From a checkpoint of a small mixture-of-experts model trained on Wikipedia: 8 layers, a sigmoid router.
Below are experts of layer 2 (counted from 0) of a mixture-of-experts language model. Rows are named gate (a neuron's input weights, with its number), up (a neuron's input weights, with its number), down (a neuron's output weights, with its number) and show model dimensions 288-383. Each number is 500 + 40 x the weight over its row's rms, rounded and kept within 0 to 999. Numbers have three digits each.
Before each expert's rows: a language model's description of what the expert responds to. This comes from a sample of Wikipedia text that the model never trained on.

# expert 19
What it handles: Function verbs like "served", "used" and the preposition "for", plus === heading markers and list-item starts such as "Website" or "Bi-".
gate0:493524501530537496441445542510510505488516483551461593485480543457488537450417443478497515495472463508567532473470523447463493500511474502402506491452524451544488537516486435516514503508457461478491448575540531478457455571543548581466494520432483519519560449490492542523570546564477513516
up0:516505500530519537536449594488481501485489466511447582418492529511528490434472420396489545533456529495532523437482472467504469540486467459423479411544515489509523551475538517534494536494479517476506426574501499516477484591518523514439540532517475501493628496531511483490510546466538510582
down0:496594530496501560529542470509516442483498493424507476530477535501480499537493454497497497542534537527543538505501498536500446505537499526479472465513516516530485512516553467604470489571471536528566487510592500483470505507489539518508520568572491473486473511509495537484466441532477484446

# expert 26
What it handles: The opening pipe of a wiki table row after a line break, plus nationality and scope adjectives such as Russian, International, World, national.
gate0:500469527471494473464561464525492526526490473487545510472531485523466563479531567453479521435482492563511411484511498516618575434478556449484501465464502497456582488569485455546539522509547560522530507514500537563512424543427472495491481431447446526470489582460500563431488519446508519490
up0:458473526487427518464547453453497440459516437470502456535584513490495443469504598488537456511512511538515459540494522510547528500510549501514568508466505522527524511486527476484565450506516547466541489443475506536495430477470441519485430448468486552438472535480495504498450531468498535528
down0:525461500516496554521518482480424466513468416508471504557450533504527482435503430502490460455470596550463530514478517535552503563529511465471438513428543508497500441520558521495523558510447452478474522478467452504438526487468591470467452455447530482425461492471514555472520527498456544494

# expert 16
What it handles: Cells and separators in sports results tables, common first names and name parts like Robert, David, Mc, plus the verb played.
gate0:439507492536496440356566463492526532562492483446502443492533510540565481450497435499530574512448516466527522533522467550506519497516517547530433606469410502504453554525510511557500498520520529496659451467489522492498471558511546490487465440493450465524477470559542504517531452525467521464
up0:445523489558514515518531499517503511549464514504482504575425451514539482470582520426528490532612502477514460491507501526585457511462423439468489531515518460523543463495412465535563476454518467432458509558509493468512544427562466471500532521456568511489545515529493517530425517518459450449
down0:507569459520450485489446471543556552555493496547480410508543560476502544481547532564496507564543536439429492537517515428495492453430563492507473530471465477555602475499364467489541481449532465540457566526495468472519507474546538480485569563505551454540471535419523495514480532548502499481

# expert 63
What it handles: Table cell pipes and commas, the complementizer that after verbs like announced or finds, and Coordinates labels in place infoboxes.
gate0:524561503495460495537499525565471560454432527512452532479507542529599523498514504500568490502505476442487505507501573518502484458542475474523456490571552430443548416513480508486509455471557498525470417503543485517527483465491517529545482540495466515487427464484503431507474482495515517468
up0:494453543504491507487489483490495460564558516487552475563498496526493472469435473483507487429501553562518477498478414497444435591507412485489491458462422600503504512513532520463431581525423466462512585515508492503486472540467496524507542519435555491521484498555484520514498490479506512533
down0:507691484471525454525502489543436445500512496486526534494445451493481513481446467489431534500492418471499584488526498532424496563535540474547510500530525571551444526472496511498487523492576498562578505505536467491522485512498483574561525482512533500455611452518432499493482461466489506502

# expert 52
What it handles: Pipe separators and empty cells in tables like election or event lists, plus verbs created, founded, established after an institution subject.
gate0:488522514533454570463516502436502546449562473510512449535506599492451470461471458442457605443554431567490390479547522537461500565511522514478465464479503465481590505500537492415522603543529500492523447514481474460454442455526459429527436484531506519557545441451499491467528514502468482534
up0:513439514516556485542478511499518458509433535492454533446542552497566561437503497505487506482543523495522496488532478458460533463502517431479470548390519448513527487571526523484522411464516492519456486543463402450399480452508522511551510523582517549546434513547524490498484485581518533460
down0:527531488477494484519500527472547492473472518424460535496485494557533497489459417480407504475504442504501541517517516481541427522568449501498478490579529454504483526481537514546543487518438554465573439458433535467534525469477505448464475509434526491517485532539459526532536552429451511538

# expert 55
What it handles: Mainly "in" after verbs like "debuted", "operates", "based", plus "by", possessive "s" after apostrophes, and "the".
gate0:430554458464571493540450506505492495546494549461422512535464436560548512551608518517467463455529419527449483463447501520504483476443473441469499465606469554540513459496498549489450480526491530518584411455448415540490498501492580514519553548454511444456458472593515508540478460557563494495
up0:538498548474500518514505529558448497470524536513547460553423555518494446507500551474501576515591464462539405506519435452466532462478536471461504535471551481477548531498568440516506485529538492515489527477458498500502454539451488436544525554537489498468544527586489541486519455431480448492
down0:519449483546573469537450492591529485423463537466481536474561459492487520472549488431517500464553534438477430511505473413499423501558542435465559511493532439486445583486555556548479530522521531452521437529491513478569519452444500436517511508485501485535494540512556506504503608500496512517

# expert 29
What it handles: The noun name and similar words (term, writing) after the/its, plus hyphens, year digits and word-initial capital pieces like De, Mc.
gate0:497539507548525507486482513486446508469526458550424466490482484462471424514469471486585525513439490414436528492468500492576486537441511470456482503454529500516534499527575505562552497502495538565533490455478537466483452530482444485559533536483445499476491490455508512547527502445543522487
up0:530517444486541525526538527467452467553505501520496479535461475533515486484510479481404536539450491499543469457519509493437559524558552446523504546531437496486531553514527601442462430477522551461479507440452464493479548454480609529542499443529533521514491447504477532450493504454495524484
down0:504555455520491493480515508473489459479490539565555558444514561541508507541542470473520518490534453482494482424522505480541472449529532451451478526508518514537499494410439415531518478488542593465481405484485460531455472411507474506475505487547503507472507588479486527501488578518433573521

# expert 0
What it handles: Sentence and clause breaks such as periods, commas, closing quotes with punctuation, line breaks and == headings, especially after quoted phrases ("practicable", ).
gate0:508517451528472466517466499467497486476441511451487578523503540518434458521537507437449569526494509474444431477491552448542490574479510466506504525503505447578486493473511518522516526538526549539436547445458480512535473589529552477473471574429508515489567562473476429490450446508525480543
up0:484567491513471538548482538502465569493506457512430473495537512507415521518549472534527426523532464541463546469533529470524502547529505554511526540493509453530487547470463398506501464529477525470438504525526514468449470600541500486532519470562507482483491560505504414480402508431414545472
down0:494520562469532575606522473526554506521495477541487576456430531481593605596555484550534422432502475490494476493525561493508462518503471548519416488501426539522568496512462513548505470536452495526471545483432579511536484466501543540517533539489464471445468458515484548494542436531471532443

# expert 36
What it handles: Later parts of proper names and institutions, such as University of Western Australia, first names in name lists, plus "whom" after "some of".
gate0:496516487474571452397483512472508518397502535501486466498482461496543495492476494496486476514440467469475516534474445510493509521444568560477475501431434491440559494536500540538510553525515531423488417509486507442500506531495452526492449457475505502523511499472473551481513481587542429534
up0:491539567538468548510528521482500515557499471591485539562479570488472483435453506556490487467525517587512471465499528516582470526517441451472539502485514501513475518441459494445481516523388465504548515486516532560486506475522460487510521478521451539556452525424466477529488460465506540451
down0:495573470495441478553494361524448512529438555465573457484412594392442483579541491593537499493567433489591512504484453522561483429469475473506444517518463505511602443480502502511572506495511474470484497531526435475498526578502472463469442515531540532479465512483452509505471492503467471436

# expert 17
What it handles: Quote marks, equals signs opening article titles, line breaks and pipe-separated table cells, plus "all" as in all parts, all levels.
gate0:545523510478501501529539408488489421491510559504553580517529541528535491455483521485468525513519531530559448446486439541490525549509539459554499454512478460531491479629483500498477521495571557545535521494494518492555456573514605571452540516508541442527558471508581473436509495541501488493
up0:519489485527460520483510467572518465521506496508521560508526465529498484486447496504422500494526480496474426444423491555539501550496496478539546475557474498509453509494473541543495526395519557521511546502484602514516462525540551475554551529501451460530555492528566492538579513570483496495
down0:484481471554413530462492478522531443468456498473618509471502438514538547397502487571458484545524497540534529510571457481529534459514522464525516608521439464484539540516548483457549488473549494544412523496459489495505551495489497455508532510502483542522529491467509498463484490548520445483

# expert 56
What it handles: The ordinal first, second, last after the, plus dash bullets opening infobox or taxonomy lines and pipes starting table cells.
gate0:466501446533492470531486494531476467491468464569508502495502455541500531518562538490505519510505420453490480538519488525546495520452485493453509501569539420405606440454529516508474545512514443562471522419543506448551467519480532481532535468488547511524453548461516500510513397587546522493
up0:462520456495482475479480519483484492457466540488505416569518471504510415523538446492476480536513337480505507459529538540542465512502473447515432545522417512505548540481583491511465614519400562553480516438493486449492519503550551532514457511421541454529456511501550473523488458496575539523
down0:482509545579503528576385483477440451521448467528509487475563545532531526458476584441495571618501556561472508442587520470529516473554519566553532490480500443520485527487454507453545550480528498510525516487516536495546523540612525508540542507537538479561528556505488502417513505490481498454

# expert 27
What it handles: Hyphens inside compounds like best-known or time-series, en dashes, table pipes and percent signs beside numbers, unit abbreviations like MW and sq.
gate0:522489456505488444491455549533506444491385531507507559526452507492543528521522473532488488452515447577455489504450470509547444548531501581494507502590511500488514441597536452548426508501460556573471545471442478507555461473506480540448489497487535471436478477522473485484512478532520623435
up0:500521463494591488458484478501460456555412541459542623554439428537513562537410480584524444530551460563463477501456535483509494581531535502501499534563462560530515471551553492537529453518492499497462507456481498486533486474488517467461466482483541482438535535507496485528572486494511542440
down0:477466561503485449512474534475537519444520577506508506484467535479557516474544468455535488492447490497487485483528487537475490469516499519493510426475518468514448446456508522404479524501398509478520542437455518544498544443533446453471552467563450446566452522490469533535534452448579606519

# expert 10
What it handles: Closing parentheses ending an aside or unit conversion, as in (2022) or (460 m); also capitalized pieces of surnames and foreign names like B-uma, Mc-Cab-e.
gate0:468495533480515480488508438474496451480492511427501480416460446431484439488524562551556507445503455498549488510510519531527530493461520508519489479482432510515508504526518475490583557476472475469456493563553460478466472502492460624531501492534533446455555541531499542515550508532535471527
up0:526459541462479481430548447498554436563455541512487481582504480509564522513467519526503471443515475430472511505462466467502414505519579576491550512492471526499535472463578540552419504460466463527466438581471523482462503502531458516505477489502452516459482458452497490512530565560480514453
down0:540416526461520556534509489496486507501519436441515439505507452526495491499437560534491520571439471483542501470481561539434559478477548496516505463465553453492471586541515626448500517534516524479499514485460480454451493535508470493492544471479522497548473480519482516481470504512570560532

# expert 1
What it handles: Final pieces of names and words, such as taxon endings (-us, -ia, -o), given names like John or Michael, and "as" after "known".
gate0:485481503513466489450462534554513510458537506535543443529469525471544485508478550484488501549486415446519460501428531435541525492444487510449507515485497412564532460455537525408481509479486528504447449537474475539563480577545617511532535524527477459439520500569503434528461602557507551459
up0:529543586551544611464480518484527523486517447576515419485495462497513493485441526427488458552506459490522440468453548536561522462504498532539488446517497431531517439485496601450478529466461516482480520465452483480468492554540606456514527561501445496422485482539586501521481581474574574513
down0:519477508424560552553516515486530443479471478414536488497524363509484493502491516478483389488543524574445486484502522573464550444509478503571522510451470465521565475489479494543529522517530508520563529505512480471499459471469486501444473435474471507505457485519528473532488484479498445511

# expert 22
What it handles: Line breaks ending infobox lines, the preposition "to" after motion or transfer verbs, sentence-opening In/On, and year prefixes like 201, 199.
gate0:490511490473509448440534605475488469480546481551457497497485494451485523537485506529573468519521484542508470474517573523489520503452400525523505468494556552588536438449545483545493479506465410460529548535455468513474476515510495453505512525508530531494488545443511515435509510434503578502
up0:496531527585489533525394457503498486490469492441510486520502487550547503448495528455481494475523499466449512549422463462486476488533583516550520559548519492426437525506430481487563468499530514550516464464598610588486495548516482531507508490514461514482532459433490498534592457486409391494
down0:530489458538515469528441472487502518532517461556518469465515492476568527511465502509477515491498473445516517471538456469510503504505418421513484496462445491519537491519457459433545501524513508507475492486456550489532522489404543539576449533527389558578540519469461458502502457467542527554

# expert 13
What it handles: Pipes, slashes, semicolons and dashes between numbers in tables and score lists, plus "based" in phrases like "Chromium-based" or "based on".
gate0:492468474467545490626513506427432480503546414535510485439571445462443482506522494493486508509484471487543504447483561462509452477498592534486546507507457477483589576521568418502467484572513465494458526512460505512557564497490469518458558535514468516494588516487491517503489518521478568519
up0:460514542525497507570451560460521497516444500504499569500440495624473515491417475563486474486488452518506455474522516485534481417536522512542499516483441543584473559538556504460503529530483436517563512441477540518517536560528451535512504514441440469515534462545468525561508455473445518434
down0:431503562531444532508521475533504532591507483465437527435442512466442473483552497417552521453492519505537502461483535508475530545460501468502481481477513539483491507409487485528521451516510483534589507474517501527573556493533483521553482541514491481507547513523546454606533475571482556534

# expert 11
What it handles: Year prefixes such as 199, 201, 194, table pipe separators and numbers, plus "played" in footballer biography openings.
gate0:552469516519524438489555476488538471515534462555513526440472516489484494530484505527471493550511474446453539469508523519519480521450524559490591521515532501509473424502475487521467490484481518451504545505527565489517494481547460439459486520445459450463491505476404501471515500508576558494
up0:508538405558516492500430509528446556559469554481429543521493484556476518427513421471548419477529482425513496544420576501560541484502497509400519496564489458572492466455572457539510486445532505466499543507516522500535602489476511528543501524511538463530551437473539512472495493505521479468
down0:470550580448484407405507515484441509544429542504471455528525494534494507458482491443527522451540458566513478559522484522493486547463510469523507454484539580599544500542534526498531500447518421463538515501526483487496498536421456515484479482515501467501460511505554560457476517520494527431

# expert 54
What it handles: Digits inside coordinates and dates (41°49′), mid-word fragments in foreign or odd names, and words after a line break such as Left.
gate0:548482516576577475420432470510498440461479478503489493435520511501553516390483528511552537447527525520522477501509541508495544506442515457570459553459524557526513483463570475516513535477557543580485484499481471498459510503486518509483409448446503487437533451515500517467475493506426502531
up0:455500483424465522547559528455514509500548452488459547584491495467500515470484519521487483506440488518481515600478482509485491551499551560456515535512500501527367438579486544441504427431500438457523540582541461511499559446450473490425499489503523527486575546495451498509468500529546447527
down0:453499569467539544495508439451499524631489531468461447469506491524531535487527463552494491551525489468502509488520489482500532496439496535526476452473565522491485479523480507474526503461455554562423493455525465518461463517482500501560438520461506427483463505511488436514589461472514486470

# expert 39
What it handles: Middle syllables of foreign names and words such as ar, ors, ti, mach, plus the conjunction or joining paired alternatives.
gate0:461476451479508548480501528495449516544525482549507527560490501498452471444461516459424517479487494552519495527474524491441465528431499461467543499501544457441536397565510452545530485519471548455494435503431541488474497472532438556484481611547496623471469479540529515456473521484467523417
up0:497592497560524514489535498447475475463487471447479435532506543513490558572546509507456516500537499463494604513496479465445415540452482522561468578486490569522460511571437502531467502514541603441605509452480499479471487480417489465539498448442519491527472520521490491508429477492568534495
down0:517584423473469513455495503500533517495490501541439514476501523577504423538430544495494528517554549503517538561496493495449530458480510504474513475503587432520417569502499433573473570527531561486600533478493460526462492440461528550521523533553532473536486464472548513484447507529474505500

# expert 58
What it handles: Opening parentheses and subject pronouns he, she, they starting a clause, plus See in "See also" headings and table digits.
gate0:497502526473457569568535535518442465507497511516502531547539513456523543491432536536534486541419522440491512477485457533456548424482475470489537492443571521487504513552517466513488480577507460501480485470562527438525502470504546578471467495446494515496436475476590554501570529505521449553
up0:569570497475522506456476505483553520419457551449498531447467522476435497528553486499523448494463517565500514545469546478476471542560468468484439480482476428572451476463549503521516420475536507473509520540470511491413463496549531462477511452492445519549550430473433512508424490573436550524
down0:515533507503471493467508485430447481501547399589478450481417489461567451518498508488481503447429476469569497500532477438446465519596474490498560462445529521378529535528523537519498508550469505498527488389541471542464434552408523537526537493570565513535509459447504567439501542451503511482

# expert 37
What it handles: Conjunctions and clause-opening words such as "and", "but", "while", "however", commas joining clauses, and quantifiers like "many", "several", "two".
gate0:585517564477536438527538523501516502464516449465542482507461481501529462509435578427451546477490514541484527430513452518562472498508552444474541481503531410424466500496486553462533474525472483518431477491472472507470486490452538429441509535463424468474599425560512478463490542453508453533
up0:515468502458550459524530423493512474473417437445436514507512425516476492492488486407552526488478540452463538487510447505490513553494544514410585480547437519510496550500562527482480495426546506539455467507504483486501543456503536488458517453476492480469540452503517545440523521444492512488
down0:450369543509507520541423525503494509490482533470487507542531478500455469439522505463521430521477464535462535518428475507508474484610463527527517520477555512519477556466438473498529386419540458485476477521428486548487510506567457495416532485489509506571480460509502453566541473517490471523

# expert 62
What it handles: Year prefixes like 201, 200, 190 and digit pieces in dates, sentence-final periods, word endings, and election or following after nouns.
gate0:438493528572457530519551445471485496545504497555526498530441469474481451499551538520516464476571487519496607491471502534469482572486591456503537521529514446466500553545604491529486511513488535490420516595516429458495505436424593557520525504504561460433501528497514489490511465484487548466
up0:467474563519502506565530468490516538533476482545530495488511477473517548532574590499542480498534490465501582463466573522491555541498551488543513487519445476476533472563569514494440478569480560570470501578425415478474499475430558566519479439540481461453487486489516518427496477494520475443
down0:436542477582508488551575437441547514538481400542478521485506501564477535486568541531510545480566499507517479557495489555452536531503542525577510466533513435448467536416595533468493446500461506553506510525511478513528542427455504516457558619464475512588514479526474487531453507501475530472

# expert 59
What it handles: Mid-word pieces and affixes like ate, ance, mid-, anti-, colons in titles, apostrophes, and the noun debut.
gate0:441498486535483389473447536490522492481513454533515523488499516560505477501544517431496413517503613464511487522560535529546419469541536480583484432469545496481523462516451498538560598530505463515511480479520479430513522604437421466486550469482412513545492408417514487506518491503384481530
up0:498507525510461497483502502500513440494522451471550539565581447504463556450564461542519514493484501561529466553497451428502567508513478541524442504493535441490512543508498561463502551505450504498503525439489536491573544523473466533425459412480555536481561586515523479547524547503465454415
down0:600442478456545503514498499503488633502507526542555435466451524551485484448494490450510465523547520463474483515483489534474470450479509450503498537496518481536482466500493503487506473564433559553471471569493503470486417450522531419509509456508483537527461508402551518528555504481560504579

# expert 31
What it handles: Wikipedia heading == and === signs at line starts, colons ending lines before lists or tables, closing parentheses, and periods in numbers.
gate0:493550589454472496496450514524535518525525521503514404478580544458501459474514441489468571530525486505540536492507460585463557445434559430541445455534450525488512493491476526518430459415509586501555482499536482502462521531477541540535541459468488509443473509525460493495510489518554515504
up0:506499391553541500465589519393475474462464483503487545531440469510483577492462524495470505541470485526479445515521508462512458567526500527592575531474551534504504526520580475480555561520552426512470570474545500524479556498456512491470486486518570554519554516536502496539571493514529464495
down0:498461496494497497507511574442472486518476482493465579504486490492486534479534500501461499518551473510510572401438480487425535572471544496519463510462563484500467474487528484502541456579544489542594505444541488491480508510511508526494480521525445546442550478455468527541570472535514522546

# expert 5
What it handles: Word endings and nouns like work, use, found, -ation, -tions, -ship, -ism, usually followed by of or in, in descriptive prose.
gate0:477464494524473521580486516522461410579488527466513508502503441506522577565531500575493503514467471458495599546480480477473502421597527452546473520522542531480533501542565533526514475514496496459489565449468486450504465472572467514527471449499490420476470450505557570474380459528527477485
up0:392557546458501506441504498486542499492520448541488429476447523465445551455498451513465474405433478520450548464550475464498466528470500484531536510491517503455552542503506510452483525509503481516481528567459497563439506575441513454529486559477558552491484572475470459529546540505482489588
down0:483509546472481546485466452491513526491479504510607562502486530463524455556554517490558507524452440559500511522507579553472518449486528533518512511467458529493549491468426469501605467527513492455546492515522545413502474478504433502520563527565498472556480451468491498500520539522494493441

# expert 3
What it handles: Periods ending sentences, plural or suffix endings like -s, -os, -ers, and words like States, University, and colons after infobox field names.
gate0:442543482438487517505495524472570506502446532448445458527510525527550527517508553497523491493492477462534493472530509462447555493535485533478519536504484509459497542418531473536514440538459530455566529439482496491499537539575499447506504592509469519504464501463517523478414420535495489459
up0:445527461430484460472500493511517534509510516468488474508529566540532532486406543519552532482560535469513480469519419454450562518505495453516529500551510502449474541557490477540503464527436510413522538529500517464477562477515532453528440612499372527498494482462479527414528489522465534428
down0:502469516491583510504500573529452495445493498480500496391478500458524464454484512575617522454496496463503524512497460504564490473511497519405553458447470508485531422541459555598516524471474480542453523492485492484439542442521461533507514523538492468474441473479512464443492426506565477503

# expert 30
What it handles: List-item dashes, pipes and numbers in sports stats and score tables, plus "at" and "of" after attended or alumnus, as in "attended ... at".
gate0:401495543500549490445605545570491500538542549459472520501440491459573467554507534440460546561542513481553513472481444490533503491510528545520521464457547434523470529530475514523495485519459491431544461499522513538537565522566503505475560467477452541447492516507501560509516493536586591527
up0:441516557542456494423577519565511439518476490500532550454427485464474464488533512511485549519500458532505490486557487462540513511552497516490523462447455488525449560513512514518520516500523423540554527477524542583567516464498483468515513401407553525469563456511508504519485510579504479532
down0:477403545464492424462504613496513427471484483464515534488478492474563470507522489463467498566502425487507495473588539463491552482552572465449482512503459501476509450542514523550467397530558538459489483524490479410487556429513519465541484513491456506528509528467431568471532464539478511506

# expert 28
What it handles: Discourse openers such as However, According, This, These, and nouns following possessives or "of", like similarities, history, album.
gate0:547483594471481439437486453552518476565483540491536536500497450524423444568486550525519475534475504515488476541584555424560540516527550566446564359503473534458526465501487511525534478436451508611495509507509481511541473545444468473495556485493569515461528506467517505497531493543574436448
up0:476441485499486512465495458482506489458492480530430480481496457448477460501547552508542562502488533496513497511524528495557448469387530492529558533452519496463542529449394477481576488572507539444441497563559532456525508488443484487500502493483561536551440510470503507513526512496547447551
down0:526483417481517496592456475492481468520475414455492471510515548456531524528456545471524513522541572514536514446452457436505581461586449553525486495468483542484572499482548563492562505451461483528529406452473481463488552497505573441484522511495477532449518495481465445534552517478502523511

# expert 4
What it handles: Short letter pieces inside foreign or unusual names and words, such as Ball-an-tyne, So-he-e, C-osh-octon; also number before "of".
gate0:492488550488551510463498486556468531487542423467521553449468490491485527600501549550527542519542528527524493521578519523528498497536543477421523561503509470549541481466550514480567443553461495572547480523437483445539540526515473456484573570439530512545430471483469534512407440511523490513
up0:506518450520436499550532499474524511511441581493461455539531499513497483392532470445482459476464445438441492481453499465467519475453437510584468437489463537440448533517470515514448564465529514460463537475563536537497457471502484528506444436559477500488544519490527441493546555504494498464
down0:512526494463486516514488487455465557522474605564522486498552548565527470525513563512557485487553465494506547564486448527501520537493494500535462502557482488510542522489425472422517554568527474483499584514531527545423521575556548516508452485525415504454533452489514477475504495410522512480

# expert 32
What it handles: Demonstratives such as that, this, same, so (at that time), plus commas, pipes and brackets inside numeric or name tables.
gate0:513486513481507531477481629581548499504506378489428563532467460414459496579452528537490451473458435520434509472481517431572473439454545467484540468552495504485538449432467484465482467432481524514481452500490514539482467528465565501482495560543468430458462491524475583578476480518564467448
up0:516534503486519420535515431465483516479445610441555525560520477535510508492484520517463496581505473506506514529486474494473493511435425491531513507490488558482481467512447520530523544502451484503499514493473524546508441533526485493504430475583533550514522498465494541468525484480485478469
down0:529568481426467534511532470467578480557487545503503574542536584460493477502475526420420538498480476486449553540507428526503532514471529526431520462519512470445492476538502492504529468455521553529475503458482628495505543505509548505503465478598472495480534458491507538502434510481478545533

# expert 48
What it handles: Prepositions and linkers such as of, with, from, against, during, by, that, mid-sentence and right before a noun phrase like "the" or "his".
gate0:529488549462512523513521492482488477566481499457512531463460489489471516568576461562471547428512492494571531536479509508512515463503472463517465482540473504541511526494450490479447545593523524510495446462526495501469507578590515447541466465508515537477453504472487540527414522486469582522
up0:546545479558524493507479466580489541536517500472516547521530571522542550530506561513494493531542454444488508527468506428482482533495508594441522490510520514467441511473553522480509494498445543472506575509522504548536491569468523544541572498540534532512517459514511473468546504528521413494
down0:481419474510476468490530554553493398568518557538486458464486520460491586522484557496514463485538522509514553498432488506417542482488477568444452528438497528487533546601507517495509508465485515472481466528472466447495491512490472459539495560500573481448489477471479525481533513484531464489

# expert 53
What it handles: Common connectors and determiners such as and, of, the, his, its, new, former, plus reporting verbs like revealed, reported.
gate0:488499500510477530477515551510557556541479506496559508490518569499474509536438538548500487488390504553572528461474456563549504514484529508506480460511457456482442492499542541502575499603469515576479491488604522507530458522540577507516438427475572535523489442497561563491474554558483453529
up0:531490508457516518530492457555536473507489479433509527514479521457520505482507492523560466503507486497534484453508543441521509450463478507467543529562431522475475573482503488469475487449478489503524445431415530503512461492493496517484561562571515440544542502538463554519524479466550527490
down0:430564558538524546494493453467480519566522495547539470601515478501492439548489527505461526496483439544505530469478526516518489406579467548501520591616443466503546446480510507445527510490523467504451456517512565493507530540463567437543562492451487470477455537444468468569476459454483505513